Weights of a small mixture-of-experts language model, trained from scratch on English Wikipedia.
Size: vocabulary 4096, 64.3M parameters.
Experts: 128 experts in each of 13 layers, 2 picks a token, a sigmoid router.
Training: a variant of SOAP for the experts, 434M tokens.
Below are experts of layer 2 (counted from 0) of a mixture-of-experts language model. Rows are named router (the router's row for the expert), gate (a neuron's input weights, with its number), up (a neuron's input weights, with its number) and show model dimensions 64-95. Each number is 500 + 50 x the weight over its row's rms, rounded and kept within 0 to 999. Numbers have three digits each.
Before each expert's rows: a language model's description of what the expert responds to. This comes from a sample of Wikipedia text that the model never trained on.

# expert 21
Heading-closing "=" marks and common modifier words before nouns, such as form, part, design, military, plus the -ic in Napoleonic Wars.
router:461471512476527587504503578497448520485431441505536492487451501444453473472474562596462513543465
gate0:509595517410559560456607500511482532488518492424548471519555590427443546473528506474501554541506
up0:487597443410578452497593504458533532509545477530589473568563621428511498529478566503462565582578
gate1:571503492515553553496555479526498510447409533526490453559515493471420522469546501432499513489514
up1:568498444561594521554543485509535461430399537517468484534493526509421494430502514437487483486479
gate2:450471447541585487558510504498553486508487551543377569490458477549501546491484496511637557512540
up2:541539507465475540387457556486438517488529419447604451512558484411473485590515523538399465565489
gate3:537434475424480462476582422561429489535454524492543552507558533508474479493529518491501451479388
up3:480521506543540512522450527507590471458542475515469451486475426495551527473471481515472533469500
gate4:511538520501600490437527529480570585436472488436416546564604578406557483532457582483474544547454
up4:439518474454590525509566526460488516550529466510498460403379469525474519533533428515544439503438
gate5:438461530374534519465625506447512397501451546476531536589476559496477479468385501418586478464493
up5:526578460488462458491464481501523572503535364455521512515406408516555549569575524624566549509566
gate6:514469569568435533522496472447410532499502429509534502580480540507472486501520472590453530616421
up6:510527438382575492467516528575567468474487572478486462444512465471493533467493556395531431417575
gate7:573490501493498546377527539542496511455454467472473470539462577516489495554484513475504540434435
up7:576490411422494457336544514496495487459435478476548490480457542484512501494530523556507589439445
gate8:524472401478471493431607471564504528458476591496499560541518470545521495416490594481448494438490
up8:499530477462444485453445582483526563467461511502380615449541562546451507558502532562441443553496
gate9:441563491563484443586480536525615603547506492513439486533517619638438519503432484450442422478516
up9:492434503456539546424519525498446399439485530508571531445505356353552487480616546509520554525490
gate10:520543546517538540453524488471476559461436538450535564554436503430518440478492568442483510510629
up10:448514507489496555450480539478496579488449521412624484525475545419489482501462567444518557476559
gate11:440541521503493568410551442502488445468398513541613502496491451474398515466489522589573484466465
up11:501467463484522500553470579503504534462555524449488483515583541483617459550554507590524535419545
gate12:557472441451473548455552577562509494421426511475510472599561458465650464527515536559464465417592
up12:525425516458509480537529456392460581495505575493566519420511494421532481530497437456484527483588
gate13:520486454487445581446496498466521400511533481506444545495544565436503502543408502527390480516470
up13:453533495556528456576508535514415623533491498531562454505473441562418471468564519436632511468516
gate14:495512438513539507532593453585538501436448536475545504534491615558412437474491575452537486617512
up14:484556540466505508449424575402458506506541463526501512423500434428593512520525455575477493365487
gate15:566588397457530521507537538519463473375515478485489459408466443390523467419529510491416445459443
up15:503514392455528517511555502535550449448529471499434453415501458419516437443456516453431488417467
gate16:476456470491474542475530525545428509465405475557559560523435497583435472516521526389631471494500
up16:502557506487538486564498480493579504541570496466523476500525506419541473501406506593433531520491
gate17:533466476450507546553525514503426474559479545486475529455518525483497481577503545467556448462540
up17:528422506484455533579515513458455453524451542497460540364505527461483514550527532472497445457508
gate18:499487518510523499509546501483537495504511548400491557541594525472528503546507573421429472507518
up18:504527432502439539502475461527444521513499449581536443483407499545431507430492454553596488554481
gate19:496525441464549477534515485525558472522454557516539484636491504491476502464461524584608553504546
up19:547487524549469553465502531485463515541538450441440517360502503501509482520574497428366469496427
gate20:396490533482627548441476528546507486519575431481516469386467440412399567451501476547459541547481
up20:408507549499639520427478518554499525540584431481539467375423446419420557464485487520468531525503
gate21:418624517464554562474505457482514472495492476497522512574466462503468461395370539606530421488503
up21:445592552447539538512473442472509515474467504543538532582462493550482469375405474608531464485549
gate22:545508514451577527515511587437385489561549530499458465538494435372401458510524584482495463485500
up22:530506481499463570439482572410412548509517484487504409485502469423512444502469476548486505544477
gate23:498509516491476534533538543448468482440470515505495477528538527465529472551543495604438459463402
up23:550529507502505453466464464555515531556488494457488503459476482513450519415477492397581540531595
gate24:527541559489558538462530540476598594582542399533458473515499443490493536402482430505494493482474
up24:471386474530471488526511468524436455465516560466525447583448601453511477553478503483475428553464
gate25:435549468534527552534460534621404420446427493526535497538553584463487524486550477517503563546490
up25:429590421579493548556454523613496430529475462586518491519583528497484560492543469563543531550507
gate26:505428486444567505538493465528497571462404552504588604442568528589455525427500512375454494539440
up26:516568471546470516504450520450532412486542497520385478564424525446521476549407465518485470505593
gate27:573501513435486475482456467471571421466498516492346532435532558585471517512470493533449487572547
up27:567512514443501490492415469408594374466526543462401560462538569585415507476451497539485489519544
gate28:510531517496498455447509455471565458520528536533367514493419522482448483512488518451483490565602
up28:534536487499490474451480458482573452503532527545383542500435531499431479507492520446458462567624
gate29:470404554487429481546539584519421476492459550475439520574593520498474520506467549558503451423434
up29:532533408478528530577493479524523464494526487564390619452521488511443527482560523561476486472551
gate30:488436485554549553457550459488492520514447549433502522557516530461477455487498548491512492437460
up30:572487486571509443528426593535491517499575448454452561561612505550389488510507570613440526476357
gate31:426432486504487483546555480554560461445505556562470492419457490457520550513504537497520455482503
up31:496536593506520486483516416526454474498528566507552501417566463557481545444532588485495436468454
gate32:500513482421526602501556542476524486481425494454461546534499490481504440426383583484451493507452
up32:529484482542426424490435432523444509584549554526508507435521450625385490548541493465557405569471
gate33:591486447507557533519507497525520535510520480465508447492475461409459505394440519498416532485554
up33:569569405518508467537542419513513474463561500479466527459532535580505514557580444599488417447453
gate34:512543513476517453480559535580374434497445511472483439462453500412560495554548516499488420426518
up34:460445534491456573447545462488578551501488460515549562492528449622443497487416514486511629612523
gate35:487475505422591471562489508567508580470504548576442515411443496515541551540405513422527598469527
up35:529542475564549536430515501535421580571448410469456500510500579500537477433486516500467562408485
gate36:495585547466479478484509452520481419384477496536486422377411516440615553538539516513521507519504
up36:479588542489447457498526461540513424375491476551524420386435492411603568549567496506548470525501
gate37:530506476512460474430457563562560563505498552469579427448459517588455444510536509391561507570451
up37:533490482551429446440427518520548585565524540555575482428416465544472434509611460435552528546492
gate38:466509419488531427428528510457539459517487499524537416537525444507597501555505521566431561440581
up38:520380573510450543546452482498472564488517490419462542426509525492441438454480509463540469542441
gate39:571511435500491530477500535538467468501491457489469593534453518554441454537422582519505503576435
up39:412456526512486461510447502446487561494485542487470436478557477446556505468566468436549441501560
gate40:538472380496456451526572499566547482525502577478486440491481499493499438527402510542452391464380
up40:450610564415541573527380501514491565367456475460574509521507599528518505467497569446483527563519
gate41:572448562505488530564526494511506510500517504509539485558531465507556491538503497516435454605550
up41:559419618545470529584530529481498498517567522544565510542587516489572498564496425499491492582531
gate42:480422410510478538508510437470451436532453550504526466499480523546427469467494520480553381397520
up42:457467453494532492500493506490538468497500485459519473500492505508457447381449476582471472463552
gate43:439447462509594484528490597479586484479483502553590473530485470431435461489469522441487437559594
up43:475484465535567453536468591466569494535474491569548393536439498422444491439494493449521409565590
gate44:533499420444551551491562539505385483463442568437505506423469490491535438394450591525501523383545
up44:505542440404493571530470471526495540550484394455544451599440436464480436496512511379510403540517
gate45:534517462534530507618471542507539509445492615490534532499527553398469501330450508532471479523523
up45:499534497534554452366488448487556520491556514445495500497582521562516519547545485527506511522526
gate46:434668479486511507489473505488449513508453518533527558479464476418513503488471512460520538429445
up46:402595470476545497546457538509450484531489493511573482479442459383415503513504470446445515458518
gate47:573586466455515463550487455416467506479486539441480532518606542470403474507473497497382505565525
up47:464439521521482494466553527589585499501528474563541525512395462510563529528537510496609503407481
gate48:595499610483521499476502467488515476478543365489457518410609497506594559540496533503453524507511
up48:378475419521462508507466501470498563506455576541518518522441441462430464521497458523533445506491
gate49:575456526510499541485484517520405516527411516484442558343438501545520480446534511478482466463433
up49:489498500481483498453530480531463515457525441466477439616536542467546506577396480475569568522550
gate50:542573474465475483522465617498516497528485459478518548580441470430482486549505529526480414456524
up50:469546433490514475516453622471587436495537516522523549562487437486498513494493533586443437471488
gate51:544495486559504543573542473537420550400461483462499466525530528542482483517491547442531485468497
up51:446510487440451454462379506448552524558564517450507503464469481519551545471469511556410476523536
gate52:520539452462591571505591501537416498522523505517442506556455452446557545483487613497473516490489
up52:520511450439624499553459447533488525462461580444577555480481445543404540420560474466444491424462
gate53:454511502499610509406459473524641483546535486494471542353574494539503512553474432522414517538575
up53:477490474499575474412443454535578520530488466477529508406567489575459557499503451537433483537567
gate54:522489533439504601472562589568546451489440433487439483531466525533483501394465537445393504501523
up54:584514525439516519402449603565562486563444457486451515526528520406506523480427533436384520429581
gate55:559581514487531508534433570505515524458507468455570453511478520517546458483431517450432451497559
up55:474487547496509565447538416499487570553478495517482413510520466500508542481526480590629553442437
gate56:543437519410561482647455525495449416479516444488478504490491459529486413536529574516479568423488
up56:560482469473473522425464499538478566464466495470487541473484468502523605462508500497580416599487
gate57:422551527513560538532501570499467497474560463495550496452544592479458490551461492455515508567563
up57:456529483541511514566448568511466501518502456521568454447569599458459472570422519443537447570567
gate58:578554476505507499456469499530507465540512525499477466425603459482458525479402514508476524568510
up58:508560495488489474453492523492552482500529492475443477460598472437420520454420483453489482558491
gate59:545496472450435474515483438476483428372473561498574506538479521499481504418519529493531443496502
up59:468499539606530533550490573545559543666485463427465477530475473456503496529485504460467546525524

# expert 50
Syllables like un, ur, mit inside names and words, as in Osas-un-a, Catal-un-ya, D-un-bar and trans-mit-ter.
router:452521493410564556510551582545460527489441515433501479555493591465424462471505604493455501479419
gate0:529508470425469411571532546481542463482410551474426619480506536488464536524471518593426582531430
up0:497509495456464421584463525452524482462429525452390596508463558447464535515421512629401542495452
gate1:520410540478543430471471577529531460431502532486538363502518557532494563364496536493515504430437
up1:494476546443532451385493510503529548472508455486551400491454516522491500462456476571511527419511
gate2:437454500564505445529554513488479458578491562525523504536554464533404451558452519566478470460526
up2:532547548433532548520464495512557529446511451431533544463430528454551535405557500489446533536436
gate3:423547441409535498526487412518503518483465390480526445554390523530488538479564485482483550479489
up3:430500482424544494511479394485520540496458386478518420559388534538524522493548486493453535497488
gate4:579429522535413501583478513472477548460550550498419544459500505438488570482455454398515492404557
up4:550400495480458510547541491489470557473535534458452570453511529492481560482452481433476521407522
gate5:564542496562481483461469641528488462520471574474469493424567503569501505494558539482546521601547
up5:414456475476518541552520393505483591496533504570517491619429502475459465467406448517426467482457
gate6:448473496504500526515479504513515447404564594583475490526396496482451538413430489583415527565508
up6:475501585427494465529503583559497459453471469542446528497464397518476489517473553575462482515455
gate7:584486482570535479645500581479469489574486520585567460465568509555430488510481514480464478443504
up7:416526505396469526377498359544487470413472501430411512509439486429590494507487507473558527562528
gate8:588498514526561558402503566551483483402483510565375442579562478488524466472472471674531529484502
up8:459539434453453472608497428510486497583478474436597586431441502491460523489492561350452509565493
gate9:518468446417524532500587449458471515534421521515555443545512496447474410546530503495430488525420
up9:507471541584494442468444561542531506477584516549448544452484483526530610468431457531533573469567
gate10:460487556414506479350552506554450647476450479490544431527316530462492526479426487516486548448415
up10:508505494428513506397556524519460651465448495509541396502340528504527502534451486498507575439356
gate11:471506492453507547502517503518494588435554447413473428532539557543482553513456538420408555465372
up11:490543506514552424490510531432474448538437540603475557462497449461479457463541470518562402526647
gate12:552533543439542464436463372543512525475534415518455506336526569469523482497490485551536548411517
up12:569544572455494439447468408511525510508538419521479457322535564491532500452495491543488559386482
gate13:499606487495555551494527524473530487561491485459529442514389528479458420536488527602526500614530
up13:511567534521529550463494578535490508518485490503546468517455486546440459512529490580491476606487
gate14:525544628524563500501471493425506487528573550416456619505501507449424508412450477468399401552453
up14:513548630502612458535484489407513554531565549418460602522498541446468492499452483479417368562463
gate15:555439442426508478465559514454451586519370500536466541406500484557437500438493552482401434535533
up15:485477469428445493450564544447436578558385510543454519409480531556400525410530516509399447486514
gate16:462514482422508485476528489553474427476532511444458555476503510423509504467510580555536429538452
up16:457447456416548527542458489491510434445534479508561503410562562423553540475507540506512444487420
gate17:602512490598519525509532447538476530459474576529534503466560480460520448531500529552671549522519
up17:410536448474525478578513413537595501479463474533450486658485591449557524455485477467506406436508
gate18:437552458426500610513583499509528503398411547487578513488563501422545468408480527513567530600423
up18:522543468441528561522514559484447443415455470470445391405535535528579436566454486490503586559506
gate19:445451501497422513556495514481496473463482545417476484539479601458518541526445519442501494392474
up19:502471490525562486448505488512605456559467463577533451487497456426543445472579422472567464589488
gate20:479632469502547471535468590476498426520504444436510502557488533416452409516446501516512507542470
up20:498626488441558410626486550463540404514503419432545489505557574563498483505505502499527485458448
gate21:516518542408461615430463446570526443420491441414486466475438531572545577378506527498538587503484
up21:478458463530562437544580547464470555562513547582509530503521461454471435618486502537508430516527
gate22:513465469394466551575468567567464497427447516539387492565409401528506523597438541492542613596485
up22:514492466412484547556462581545475521433464557549398462583419425493458543575475501510551609618498
gate23:467537564483436569502460546488466528448512468425527523465462479525428478548514542564605493544515
up23:461522484458417571437507579485450501484531475480494554441463471541411487503557518578580526521511
gate24:479547528416490452435494559555413528535456473395614408490482511481561420527555477572550521399491
up24:543467431593496549541517404435555455436532545533388610519512533539481591537448497416516493575549
gate25:478509628553522488452472482464535544461490530558352477579460481569403542620436469528474377511518
up25:516487672538472534472503480519525529524463474542393464535504418556414564592480535498491461512460
gate26:498532447373396537425581507488463514529447503481386556530551436527452479500540506440462508490487
up26:488509528597593477615444501533520496455522538511611441523460565476515500506452527581502485535484
gate27:462435522390404496626463511500450544498489606511514494601660588504511485465421530490443524462535
up27:532532446603605497418551512524550471491488404496485518394347381538498497536595491491521482513481
gate28:602511476502546548497488490539566582488427520417517488481476500406509434530461506566445437461563
up28:599503499503535551478475509550576571529428515409502530518442481399496470517452510547480437495551
gate29:458554506539493475507460512464487537450490605589465507587535533543508449529415490485467520403517
up29:380537473553539443532470461500471546501573529573519474580522548543528490564392512414434533441518
gate30:515568371449518561496508488485506466440460480446536514502554578453443505419601509438494540480406
up30:511399584544497466489471477516458541523527527598439489488484445577556502581448450535546462517588
gate31:412611402491544501504520515532503580505500527560575413600562580494478442471374524473487548507475
up31:490527430549487490524543490524509458533469494524594456526566553395573433513425527545623423485481
gate32:497623492450564507503531479420451488515451548534385427505601487482456428566450415482491420462603
up32:450504556503523465474584457497524511555534510474672550490571515465511477429431548570478551512506
gate33:462478452580523532499552569535498521405483640548447485552527414571473569491509548418444379472501
up33:464392417556509548506492562542538588457473636574395505547587512587522547488503527413423471503544
gate34:501637473456503541475527470423504500518547493486481541398533487477421526480477543564429432487537
up34:525617428481531547497522460449502520527568524490499535371520532479434532467517531562439456532550
gate35:435528382411498480532519453411520472498412472459566467637545538540429520446572525478442383531400
up35:571445620571542481483485509545498550534560572534456502403501475434543483594458450521531551479597
gate36:444513487519506481484579549532494531504422452416519517503507464538453490477515567435584567474508
up36:569475494456484498512428421516528494551621513554527466512477469431515492560435461553481455561480
gate37:466490572427564582431503421516431410511494510546400518491542495524484471433500579503497462416448
up37:505489548480564521470528397526479398475472555574440449557568551507478518445481485481479464410378
gate38:499422522384573494510496499444478542506539562464544505566530510465473456448542490455439528465471
up38:493494511407566533529556540417450537520508564436536477554552526472434438461553497476423492466478
gate39:562465540454462510474429426514524475528457552495491460556526511484523559523620519526502499505455
up39:538486577465460521448454499545515486488460562491488429559512563542470547526591493544531476500458
gate40:553616556541647493464435477531498472536461464383499423474499484444498469514537512602419527424499
up40:504608546425625502457538505515476473555432438376493468553549557508463483499511498542457543403499
gate41:446468524543597558511500490532464473576448506473467469496623415548542456502561535485446508632395
up41:456467484532606494525480566503462522539435533472449470570680499541546466498535552484468507575437
gate42:435538449438546527565501514435549516465453496493511414430473388498500491467496460477451480427520
up42:568427576597469491421488487536474404546530479474474564604512549536444521520589579525544525546433
gate43:515423535591424517523447603523562484507547431470533538541573414421487471479522550583495536636402
up43:439449568583451541457506595576514441453567404522491567440508435413505483478571496510478603547491
gate44:414523427410492462543478492464523466473449475573508516513472459567431492504451465536472525438554
up44:445579473473505528487499585482447501464523534400429480572522536589459549500501519470485416572558
gate45:473434574513551509390483548495470550466429511555443515496402524525481464561576498497469508480518
up45:594566445447448499579531427504557493569562450490507520475552439455504552479422478460476445489455
gate46:439450439484535496566533469443495454506554477603547524549561474505399485510549490489478517460458
up46:478430501486547524574506419446486436512558458584502544517537488527422424536558503573476462467468
gate47:441550503470375601424512498523496549591482489435455446563491504526477493504587520516577512451528
up47:519524477512337580458484502515457571553498513495460406562503500569470533538585498472539468460541
gate48:463443502507497490497493527479442562434482556390391451566436469419556509499499558423524382438463
up48:440498513510491436515479558454464545486450565430437418559443493411521513497499526408508420428456
gate49:610502522612553510461566535540525578496582521532512488483536523461468444625455533506537484535484
up49:406480497380498500476456465507484439516441479470506499444502504542543556390546438450515530465551
gate50:489537413449463502546584544473483509542510532444508453616524556551449442480520496391506453519445
up50:438536629465430493417401595517508428470479431484527525383504470461453508488584496570529604494521
gate51:381534486452555419549490518492430543513480504497530482553551512544468535520467464532379484487491
up51:671445466552395583502479525478529487482545522531481513475534471463519484506547495488596487527512
gate52:593529485413448520550503473488550555456453467531445512431478550529446542556502571524409475556469
up52:445463593489609478412477470492477493457506509475508527551517457491623533456520406434523500499506
gate53:427445479413479479534489518485488490547573527440574421486448511510427424574470540587497541595502
up53:446451528397530466502577474494507496532566519431644455533426516484431435536479523586510500586430
gate54:575524432467436496516575588570506451425505483548525492524552458566461492484532489548546488521515
up54:425507595499551547506455469450448535613468451458499546440452536470538542506526488450463489520519
gate55:448561407489523475572546534468494454513573359485521531477507517451420436417412477546505473477488
up55:534410608534486487380461515510497549466447606496478504498521482569586568579581561453491525542523
gate56:459499513453632482416566500570592535521519512498517515444604564497462499503500428520431463438456
up56:555525516535392502539464498447385477465498476535523464519407422473499524503507577432574553494529
gate57:556488600574485551471454557500477536514493504557478396555480441407518463527478460446500556466468
up57:395607368470501523525484485442506433481515459509494565545497483602455496535520512450535466483512
gate58:497477526533598464515437569546474532437463520468405488563548541451419452516467437560487486527586
up58:578551483442421445486493426496552501517486529572567499476480527433498570484444473550520428524492
gate59:419464444398498545470443480523419524450475531464502427454493505414496509490529505548473438561488
up59:437455444429498541390538565465409466476473505471467446514512498430563579462590542512516484514454

# expert 11
First piece of a split lowercase word after the, to or a, such as dr-iver, f-ighter, d-ates, cross-ing, ineff-ic-ient.
router:441538513400538593522505560532469555457409491456503519532511493473503443479454585495500523525440
gate0:432481530472573552501478542508510458527478543412474565462581533506443625557485485510461427454554
up0:522568446576456508624520512545458567519511451600490493481464434503542380400443522539518571544492
gate1:470434436499538553503517463503492505498507451495510543495541485363482496574587562423444549504514
up1:553595576441451549492542502482540496526471555541529525516511491604538587411483541577554499454499
gate2:524465525452555546492546603518392460439493524526507452521487575499474534391460520564528554644538
up2:539473543424552517496479595558482479431380524513494484541480502491434519478504533555533436476508
gate3:477408506438469461506474572489469415543374561466542493540553506505405550391444471452529595483481
up3:461544520416509482423480526586409426516529450540437475531534489543501479537479458541563546565470
gate4:575565498476598460471573453469537521516474535485452519446525573487454530446402493523518490489432
up4:546516519499584471497511574456530353547543476487482565459500411479400503497527448570500549442512
gate5:532430473500428462458595605519515500493498492519391448521439561444503407588441533499548489492467
up5:488481464464473460511612529584555538456577520557481393526495478505522506584457546555413477544484
gate6:587502430505459494541575534456494437477495495410520482438467493436467462567420555468522616475428
up6:533508414530481481530523525470511409482466507476546546454503523497461460552460555443503596559468
gate7:483573402554452506422514471544557429456538567443447555475527515490563519577397517447567461566565
up7:481383615491545503517469561454470577527456431570560462518449430476436475426608455565452548445436
gate8:506457471467516478496508559534509503448504454425497467512463404475497482479513552519426510459420
up8:474476493435559483508486568578505527445536486432440504490500449489484471506500556553473512496433
gate9:470477554514536441592465472561407448433449696528475419488612473436501509476448516479468436486582
up9:567471427534473541447517526514605589603505371429525628528413516554489492556521474500499495559447
gate10:416468518440553473468511544451596518489526547455510478564461459489438486505448509435510404431497
up10:561546480567497494485481402558441527528472455551502495427537567423482524504575512600541573578474
gate11:480488435453551471426572507493497468349492486509590444600557519519536494536478570557473524538482
up11:462492482472494477490553467500444467407536456449607388597552547444555466543498536601513515482570
gate12:391544534480536528422413488445560571461456507476462442601491475488437450501513533481428520532422
up12:572462488547455499536589517563453463586503510539520488438492549521509533491395471485528445479588
gate13:580500476440516605486539595466497516474483471503437509498496498474460545457543504537495509475469
up13:452516540547497412537503431536498482524504535529594481510508564500513431474443520459543506555562
gate14:518426520409525516499605514547543462544514543423502477501535625529508527452428581541567473557470
up14:534453538457459475537586504523544465487533586388477514510449618592519536447468530578553431576440
gate15:413568403494441530528514476546438533525506547487442365564589494499480471552408480404453509508516
up15:561427582566585474515510530416570460481493440492515602427380517472498526456599551611575443502413
gate16:576496468472531479523549449491488563511479514430554499417542503497523447455470517448448450550575
up16:547530412517601482524597448549518510466507515435539535390452499461513490437456475452494427475499
gate17:524554474524525480589458467483556534523505580501491426560485560494508456525477504591527417541585
up17:560567460503516500600421503491560517528547610516476443513446502480472469474488496616479401494559
gate18:522454496491619592489477571467433505546534500496544485580465504482534361509420527529490488515507
up18:519460478454406541498603490502600527510483501488450623480466507578514507516452560487524525547356
gate19:477444509492587486528614495581479499426507443484527460558558549499616521484437585654479511440524
up19:558543544536539463466529565462480534507498422444513535498526570494539511530432462689387473531503
gate20:568541541435494531480482517486432452564442473410500570490524449372550437482440447506494476515503
up20:490574569527425475455454410489524476509456518507492574426520391467525549436459502490583433587446
gate21:529546563484582508536503541533463522526523465500428469412467506538393555487525512472502475457475
up21:491524499519386460469501431503594459539474574529561518534510484490510443459489495535409505497525
gate22:463502478463487474527453548459407569480458392493521562439554527461423425558491543454455445508552
up22:517547531459494554475526476639515448467530610519453483569518495492484501484497496604538464519460
gate23:411527465481476467437521616500529478430448549518462540426471532516464551537570505543557470495561
up23:551488491501517520591539406497416524584552468482505475525515445451537507453462487477476511534482
gate24:473452530467472501419487492537568401381448533531489528505467531592526519522496505461427518495467
up24:496529531458451501373533535496464337448491497458531531517446524498563505568505518592541530492488
gate25:508521537496524577523565556485458412483441416502529471525478498462524438510538560459514506421471
up25:457454529447560546486445415457472515437421471452493446579551564524475408531449432517539524530441
gate26:473509456453488570429495589632494597495348508427527480512594485447487530506463590453533497498579
up26:486457534520542525492501596551471573457372460453499515575568499559482530492511476554526534514528
gate27:390496487463421484517503544495530543389418495482441568516467489532514541531451494436379522548572
up27:386465444457456482536484517490557517400418468463438599516442509517529492526468481470361540535589
gate28:477583454503571440498480410525511536605533506515461434639559481569542445487488502459504526390509
up28:609512528483461543478514598477477457436472480503526551406422479405503599441516446510560499645494
gate29:500426475505533544461498594456490398495484524527436476474545467567481520486508628550538427578459
up29:452596575478492466504466517470486573620472516462506447530536440440559496516537440482451432464490
gate30:507490484456579505536492516590456542533441422377565470530578541497502468527464576517462444519539
up30:514519527523512517581526466594450579496450438398465505510451487533577511536453558512358489518512
gate31:410512472432608558597588503551393452502489441455555496505441521435571407488488536513488444553529
up31:584534521577512511480514544491599472519453513507405393591422540560618544511453443508442476471561
gate32:465597474511500537493479506470500560499525424467586526494465432470494450546437577466459495545512
up32:428578493469524501473467521459457540488533407449570497514456444471498457524454559464457504507523
gate33:341579425445538474616530385510474616471424468500509511499528524539537562434474530468498511513605
up33:356588381492516421556495419495476547462381512516473440460550499523512520463449522501516470506577
gate34:419498398468478468386559529545556477485485535482483404482450483522423520491547529446552357562513
up34:471547419468496472380560513526569492456513575575500424520423452543466513478493515456514389559459
gate35:481457549448511538447477594542506481467581506584506450418432417466492504452456506544454487533541
up35:504481533609485436512583419470488454495430382453475467560521539541491427583498514564495527425422
gate36:504538545492475550499496577566462483493490393446465474395400463442432445558577491456529552453509
up36:514538565479486552475452502518523468527494402505455449410403461434466499546572489440539552413492
gate37:494452434446507473502491520494481506560438486439511456459470568514563469509555544511473539537502
up37:477500444466452527544549456486523525507460546482558458535393509435472481496486578488557551480481
gate38:438485525438478453459533490550557516465581498425492409516500534465504450566486507497547477525471
up38:483459527438543503471515509558429368487530404425522507437591516448511465511568559554602527511512
gate39:530482476394475605489514536556471549525457486378586558385431509431496429395401517568507507532494
up39:503511458440474516470458477577528563507523500447539528422445542518518502384396497527472467521478
gate40:573562527497526531562508450595498503517503600499516408546490507543512505508467510514451458464443
up40:478436497475436491454530570366493456447472441488459613496484476478455508479528554541579540542507
gate41:506521454411509538360525517482498542522518430521603554526505493465538479468428596521471480523465
up41:542453567541537468504552540581401529615525528463559407515467491555581530507603422535523603537582
gate42:419458415494464454544458509495466503502482525590472539583549427557455495529504546451445458538591
up42:411533540534515456577486476471587446436561462449558553590432449489547507531542536512474504435478
gate43:599552466414575516596392564539423569501575572507402487461582500403529510533403426510524504505586
up43:571539495526483422575454507474483464511599509557469520484577475447501519552432470539521504525538
gate44:520586561467581560584622486501528497481406463494560486520538591419497521493518574539454537540438
up44:485516543581542449473453426530429478396506516433529445539460392445430480435554406535536509571475
gate45:543497416494439480474536552541492573568428608554513573507515575504391568588451494457551472503499
up45:494384572444461466473525545554410587534466472586492593494556575469513530457487482497488538572556
gate46:499464429395522552532579561530412550528453523515624523525472524469485414367544519556548493458479
up46:613479512549527588427434592515454428514524468507520460493466541439435504537557563450385426560500
gate47:592456456516485562577499567565496431539493430422502433492454503500514528563483477535616419504487
up47:438492516498564474477477457436503520519526553598475572520548502488507464449529507504408570565492
gate48:545429522495449603419567515631469512510519372422483535500466455512499521448530513480486511458443
up48:420488593463598507510494442432463544419471567476519434485412497496428489487532508567433488488566
gate49:525470560500478567519530520529500485512544547498482380559521553423512514460476573506506579413483
up49:485498493506567434523453506493424472464565503462462474418512432441529514440419501454380498478490
gate50:580446481471576527472472461534376475453488537430500448499534522426404512446565500531550491497460
up50:518478541489536490436443490494407625545413516519496394562526568524487478516508433506450542524574
gate51:430554496492538461359471499446498503438508537473566471576508498463525417509434488452525514576491
up51:545521500485499591591520598540451453584514521442460533371424454492545398506451524533460469483484
gate52:460562491506499529517565608554454455497354536505423556535535486478423482387450555517529499467544
up52:477507496470447520449384393525487555546628486449563539497461526536529488554523425501563466528444
gate53:476562429409514477418566462437539496480496554498534508496546471440427448480491593553579507529454
up53:438538478470489472387536505463557527472531524561468396482496524493537448540416503631533491540490
gate54:477513424436496560473583508469495487564424585495535509451497550562365535511517498387503499439478
up54:502484540458478523569514521418522426377522518418493473464497550469411519404437511487484530472535
gate55:404496437508611532482562481517539547490450492458489471454611494419505500463398506483418541474545
up55:585413466626451566519512455564536527503547555514523549484467488536527561478461573459416463569417
gate56:522544449560531574471504454437557495437401476472610554556574524398486472439503603588523445431408
up56:522438523478486469433459498545427510544615551483447320493459511521462430563502446407500520627544
gate57:459508485453625527457569506498487445616454515573505597445520585507518465511504520501445481498468
up57:410452592517423550477568542543446473504503405505489486508521504511497588482538455591537559507590
gate58:481578472474538535489631482552514478462521567502535477440495451536642513611554592489434443573434
up58:443603466540415524461561480553488521495538535623533541462547489500570537570533523447447464525549
gate59:530460542503527519487496572534539524475461468543539401525593522471506474524412509467594469502507
up59:484496540559498528452516496523531481536479431546490482484509494506577556542382484431572521632444